{"num_hidden_layers": 8, "d_expert": 64, "d_shared_expert": 64, "moe_layers": [0, 1, 2, 3, 4, 5, 6, 7], "routed_scale": 1.0, "balance_loss": 0.0123, "balance_bias": false, "n_groups": 8, "groups_per_token": 4, "init_std_router": 0.00847, "lr_router": 0.00152, "tie_word_embeddings": false, "max_steps": 6030}
Below are experts of layer 3 (counted from 0) of a mixture-of-experts language model. Rows are named router (the router's row for the expert), gate (a neuron's input weights, with its number), up (a neuron's input weights, with its number) and show model dimensions 0-255. Each number is 128 + 24 x the weight over its row's rms, rounded and kept within 0 to 255. Numbers have three digits each.
Before each expert's rows: "mostly gets" lists some tokens that are sent to it at least half of the time. This comes from a sample of Wikipedia text that the model never trained on.

# expert 37
mostly gets: "!", "ents", "ians", "ers,", "ics", "ters"
router:101141132114146122085128133117126108135156142120100110142099121050134133147130142133158147114138185156139103150140122127180126115115089090144115139105109174105120118176099146104133130104119153135165140112135114162095112120085146148137175114143116097105133112138138145101114149150106100114139096129099133124101115130073125072111100135128138134116100128179158104133140137138076150086121136143155137152102140127143090123126151138106095161128103148115143109107073152130132133136114157135151109131121092143133092164129106147123134113166174142122139150081123147123149163140147092162162138140123132079156115158093168127141127131173110125131124138135166157149099131081085129086113144133161174091117178121101136130109141124088105179158147124139139124150158148077098136152135113
gate0:107189056107157109144161105094110158148155136126166144117124126089120110122142162137107117132145105138144107117113127109146111194120099158098109118115165110143134114160090109145091110142145132103141139135180110139153152160111098142092147140134155117161131139120111119154124120126107095168121083120128067118126111175081116167157125117162106182175146114092158169120097174126152121117154153107136121103114123152133100132141133130134149120143133126124108127133118149156118140127142144189130115102115162119154146134146161171116101070130139139125138107120138133171132144133110187105119117096080154106111146127123162107138148157119091116121106150130155143102140151146113118117105108111049135137118128132150126142105132120148175153108116173145113119121165135130109145118093136
up0:104157098117120102136119130140140126079108124103124110124146069093126111128163123138087116117084177135109133140124144153130142153111161102133121115100153094136112113147070122052139106104128106095125149095139087102128151094129093146151139147123127098129121151111124105149097129138114120109118086186134122140113120127148073164113097129117170108114099112138151096127130119083147138126158109138123120165065121105162074120138123153160116108100116056117129142123121120141126123143110130123112116137089134143138153143114121157120113157124123139098108153166122116143143172105129122097076120124154122171111092104141125187111172128134098140096110147123147128098095140125151137152161145140069146134095127101106122112088136147124129150131117096126127126149088156190124117157088133

# expert 64
mostly gets: " Al", " El", " An", " Che", " Con", " San"
router:128133100114110162125132139154122099131163128091161144096111151130126137152141101140119096136105110145130174159129107179077116116151120153119132099095092157096095117158129155126130129091147132097140195136111137108149151125200102124151129141165127162138123098124131140129114155135157141122159135104114129169146123104125163114148114108107070130117157119146193111112139064101118106129140118094098104124114101134103106114138155120140156134138177126131098136159187110112116106154137125185104168175143111112118118146134124127132149135114127145120149120122135111128107132095112166092172111095101118173115142098112123188144110141149157140133114110111093154140163131165175118115103143144130171154132167134155104113101077150176121127108142125148152112106114111160136135130104149
gate0:117138116189119123126083127096105154139114160191106154111089139089108125143127148098106149120137094111121161156165134112110134105136107120148171113112128122082125132168149155125102161076096098117077119147157112103115137131128154159128128138102085086155150127129102110138093172139149136144163105114090121111146094140122162096128152123078105137116118080105128156074113125129176116119134097155143141162145081117078122141107087110125164112084169144150133119129089113156140125100166188134100097141135141108142129128160127136150121120116129156122143148123148133108107119143116132134140114161102153173099118126144138135138117142113105107112129081117148135148159101173141130119092118113144139137136166074080082116108125097107111133152142097129149116126140129117126150160143160
up0:141142125147124099160118135142124065119113135164117121154161144130127134130117092127124099131092102135124138147175128153149151119082136123147114143152120193083138129100107087118161109148144111178133119080138128128169114090104103126117128132087117123143088115157104135150145139145103176130131124102113114106121161097107084151111145164131097129099199085117115101121134128125122115125136121119105112105085102083143205169143120137113093148138117109142143130168144140118171104090101147135152151175142102131146125156113129141115117110115114123146166165102157122115158125128099142103144085159128159130155157135108114118137086114121135119136129132152133115131130134088117102121143166078069112134144092136115142132152115137149133108095133140175141111146113180117125053120111120

# expert 27
mostly gets: " film", " club", " school", " act", " series", " group"
router:130080134134134147128083157109148133088126134124119134171166155118184118134160163108109094119136106164132134085138129089153153131106117159131108137130107125132124148148115115163118145131102145137117141137118157098132106112144179158155087073119126127129119128168112099087149126098133102165137133141127171185148131131130101090138117118137122102121125128107129110137144108100097144066113150118145141127055132100139088140156152126112138128122089116157106123098130147151145149082107116106094156118130129153158164130130109150148100137137131112104113130225104157098135138118137099143103145095090146136161110114127189137132135112164109142110134109125149114130093095136089112111124092144112138141117171109140109168107199123107128147133102116102089106112148142131153107149154109
gate0:139100126179097143090087144138115141186124161123160119158123140171139121081136117096158124117139183105151162106130122120156141138119148148125186179136164124141151167137121112078124173131126140162130099116109124107103130133139110120131113113159143099168144093093095155113146125172180113131119161161151121103104135155127158115116144124148138107135135079136131140116130133085112126132156170124130141124130126114114168081144149175094147070175118126141107167108125106141127136087113149114145151143176086111117141161154153135129109119098112122118137162124127155079123113123128108105134156092110105091123115129135120173127124143097137116120158104164169146126155118132110133110118135143065132173140138117178095121121121149135122156146116141082131121099144115106091120130081130
up0:139095118111117130090128132101144121128109053118101133134132180105129144145115127118122129127082132131176126114133131092083130156148138125111125153163155125104151092136139126145133101122139107167113144114123089075109111133164129113136157128113132101185108127219137124113108122123135126085094136130072151118120121097157122082193086155106120097090100122141141101147191134132161128115160118133171097137111137153184132127154122110106130110143167131127116110109072128163163109119136136131116070171113114138135115132121135174124128130119139159132137082133105134153145131105136111107127135130136142107185105138142153115142159103146136149112109142126124112127106109115095105133110133076150101152133109128103105104136144128136135143158138119163094107114130162138137168175175114

# expert 0
mostly gets: "%", "ations", "s", " years", "ions", "as"
router:174130144153163134094074087140084126137151151076124069118107118074134183128128137118098130120163149113120150147129151139113153144105099125101117141133186144114126132132085176144129159131144151103129132106088104131125085115108135124120116119145108108124121124155109117098165136145079123139139122146122129102134128106109111121139146138136124122142167179137115145138111095108061140124160148167153140119134109169109125138146150124128114151153120144101127123106107131126143156114108155134177120094102075148093136129165098109095090078090189111084137187098140116120135133113122131151132112168067111138146099139113178144109113134134097152130119122150181144085089120116124107121119124145145147128109147145112137088108118102092115111134144144118147137109162150123102107156110112
gate0:148124117106148148098111095139122108139092129072133125153132118124141094114193096155161172140154156137131110144132107127100174106151117150070099116126107090100173115086133145119159165115129129112129105099115150128158145123135121132102127059129101093140133151122095099167102160139143127157127142146147094107147116104136133131136078151128137148120126125098128134108145140096139131121122135142125145125087108157158135144136114155116137081104108201106101142147165141167176142108126106145128150151125141078141156139183148154095121109170117134137133125125098119147110119170093145105071122129093181132127120147151143114122107147146122126088139136157146110133122185127146098160102116142098133173122103138159096101143089186099142105103109103142140142120136131135121164128142125
up0:112124134098094148104127132119124129118167138138147153116090117135106114129119163130106128129059167149121099144115136095102115141118099155140099133202130164111095117139119114124084093114136123122145124117161137122131158133162123158108135149127100142122120101119106152132178131125184137109171133152120091125137139143143126118128142140163107146140100186092164116144145139154124140174103125145092109149122123155128118118164142113115152107148110190143126063148140129138110115128097143128129133147084099116123107125130110093132129126140114166146126167120091159122133182127173097107174110110197136168100114143139098085103149166127102132126103166102082113144128142114108175158094092135101124114112137092116091143106124110114127132153097110077081130150165111122142119150111131

# expert 41
mostly gets: " N", " M", " T", " L", " R", " Sw"
router:088123130079098125166114114157131128108080136129144158143177140119130132103135154138139144096085094156100163156097122159146100155133109107135121148094126137147132142147123134155088158085146121141148151138131134141087118148148160135139137155121168155103141107122169149101135189130175169122100088100151139179111163082118126121168125134137115140144116128149164147101150148158149124109118139135108125144101112119130110094142100130107161099123153179179134115148136113115112162128169147144120115148166123135154135165095126119118089152086153120124152109144179145144139174078157111155122149082122088180145122111145137166122125128114128101095088143115102123129097101150155103142134117143140156137149113101108073115117201131126122142105128120150139137132111122128153157108118151
gate0:145107143122126122143111077139114116077155096124097125138130105133122136142116128119103124123089145097142138141123111160122087092112136152142139154118130112093153121139120125085151067129156146126104142115164131127133132136148124071108115108134122096153135127089146138115186116100166148113148119100141107135121104115119121099139145075109138110122100136080156125147125142101159123163111094098096117124159123139126164148149132134173197134153149098107087120113154154132134118168173100144148157141150151090099129084121147142122131154082090119128143170154133110105111169143115127148117141171156146151113123123136167165141115134137130078109136139104108082106133141126122095115136126138165157127134084084101067106171115142078172121175112132115162094101130134139105105116125094
up0:077091135132105096196144139141130101112153141135111150147166160128124152147110138121148067103164173100132110106140097103127154098093110099129174130132144164144093106164113151100116119141114111114085139136116122143142105106098111139089115124138102135155108088131099104154148109139139140102134093116120126150112138116152104135144117130128115143159106109139145082113132118180125107109147192106119172120098157147112140115082113144148149126124151131107118167130105162117157121122161132127105155104139154117136136098141102110151127129117111133170138143132173115129132159088111138133098123115137115120115093132160129182197111140117118134110159140125139076086077103146103092125148144147159146143147124165090111169141104099134123169147134142160131139074173159112155094150123112

# expert 32
mostly gets: " 10", " 2", " 16", " 13", " 14", " two"
router:135126103162111135111114115111151191148118102121120154072126143119136125106120115108143128180117154185157144089139160125121141127121120140126131127134114111091141102104131157145099165089124140102093057158111104145175167144130145122159096161119161092112108123152113146140139137103140110097116083121177097144113098139123131112097109106135175161129135097137115180111138135150118120104118110094114146117086122117154137130107133159128092132139112091145162079129153177136131158156141156130084124166114149128135139122138119112183143123160104137147132147116100097124155132107122108125151145158154119092124140123144192135106137157139114112126139099119115119154138127113176103124141148146103170135158109095117121176177116163091147148097090093129173125150134119144179146114114142
gate0:113148124141142132119116177126109119113092099096120140130103160109167148115170132140107124177154115124130123139138160155118156099139140125116139109105129138119118123117133124139092140148132124112158116118150166108130138126130135147140155085112179139120170147131132136144155148109092157105186156104165121158104083126122096107163134147127068127123152128129154138117102129159088142168153111114131131113142140171104152108154133088157116109077136135197143160139110123174075152155119128152152141144139086143116163144101149158073137140168131165115136127086123150110107158143097128130126148091160156151111150150124150127085091112167157128114159102106083131108084145086118147136065122103129121112116130166177110128133117125119116127123133087106081110119114083155116164143127134
up0:103124098060104137139126165129141094141120110134127116128109103117162154113101119108090103140121173157088142157112172125105159142118137165166155132127157094106152144134105130124131131169134168077150100087170098096112155135115136145162151114138112155098132119162098131162140150141109176100143143140166129176132133113110109139125115109146127117131124117149146099149135150145129111144125137129098157133188127137060115185155081128125150131074130113099114135121122135138123165144170112107115100152141130137129132100120137144122176108146132119115123129088127149143119091115132089117097128140102157116134098152100147152095109094158098090137139115143185141132126158097108098097149082177150117102131176150167119104097137112094101140135125161099131113139149130118122144134094164

# expert 54
mostly gets: " de", " con", " re", " Re", " ex", " De"
router:143148124134106154128095099103105106110105123143146099101169188164127132148153109146172099129112155155137148167133119165122176108117132123106124111079127169114157112108153128120177144120143152160097102174141158081180126134212106066095114135097132149128123118133141111165110140148134121165160127176104146113151124101161143073159112152106089144139160109121119127124141108115092163114127113108120120130118104154152119110147138149160109103135143147154121125144099152118143084140166133127076130158084145161126134131140142151134140147120143150122160123104120098158113102094117125121147153106133153136143123158119112127174120148110143113126116150151111107088166116113153139139152111094153168118109131126140127095125088169133132120079130113109116087126129143144124141123066146
gate0:131123150136120139141091142166143135158144121139102093116154140131100132113121124128118088134106151126172117151128139143169153108141112121128146140135160128135098106130111146097080130130131156106138175138121135097189088095129117127114148137125118175098178162116182096130149104116105171149155112136106129102124165124136137109159106135112128151063141134113123112113149103123125166149118095100153163128105165107126126074153143128148135113133107120143141120139148162158099129090122083070146151126170120091087156155141120133130096117147088107113125123126120159126140137121153115150129136094137134098118146170135167103093073123124137151154097103110148117078123147147122126113159130142150104114095134135077137102131110095143114152110123074201102115124175156117067121154127147
up0:077108089164122117173152125130127107161133135143125139133105142144113123105099122135152077132116140099148101146121117115168170120119099102155139114123142144086105125093169103118143143081059121103183113151152124167125128106149145167118107141134123108119129090145148082142133080115169086136112142113130096127135097170147136105117148120148084129070134097099106121079130172130113104119089157109132112116141065073122148096137149177118138143110143090114108110122102148161081144145139164163161137115151141147128164139102111154145159157118102161133114136156144138117160142110091157100152119147128141130113138119155133168109129097135137130110086130107149130113128120099128077162146126123148132094159133128149140126125156150124127136117118125149144117112125111097155081110122082

# expert 8
mostly gets: " f", " th", " Kh", " Th", " cr", "ij"
router:083133110102157131126171143142077102128138084159153150147138097173142166148090085141143140179091123126124128115124136107166151139127167129127154158111167149109171113155151087125090142110132128140169101100102122084132166111136081122141166125112144077144118152169099140125142116145128131160105122142124083158155118136126134122120141118140102149129119104118172179129142137134154133122146110118126115126113111156146107134101114148143137064126187112159187102150133083127169102163126108133161154150130128134136139110103135154116119131107104141118125081086156158138145108092114090140150130112134165172109149129084113104113136134141097101080097157112117142142120154109152102108152127154142127132173130172121159113147139118146100117136157134127141164089157100133132100123102139
gate0:172132110095145153116172193181114141139088128098151128169150169172107157124125143152110117150136130087107144162187130135149123133152128118106135134123135078126155123138108123143092131146140157112162113123161142106130125106121142101162157147088124160136143113090129093151166131097150110112153132118130127125120117106135178079128116135131127142121098122128150105141138171169126090105138115105133122143116123106131132072102155107153112144122147129126139147120138130140119152125142136102135098106134123177121153129171120128171141081094151138141101094127118125155127139116155134104162133100152127077091113117109126117175171110144131126124129144104138141108153127097197155104141095143140091120085146191095101101145148115146108082159113090107127102111115146125117064098133106
up0:129112171120157159138122118144158076141117160111119108139168071098105104143142099139154098175108151133099164135103136125142129132121146133084146141154114109133184124134101127147112120111140108087146131115103147084129151144131119090134118138129121123143123125146165121123141139109161145106125126139136129177143145114133138101135132148112101124132117112197100127104115148133146139159072157105096093092080124145147098122116141143101112117098130142098120164085134111125137137133112075106122170139083115138139144058098125120108145146110143158102126152100091076118123115162143108096111144145136114146135148137159120112110158192151137092126145122155110138101134163079121143128090114108143140114101087161106106152133112139122150073149179120103138130100151112128148061141144086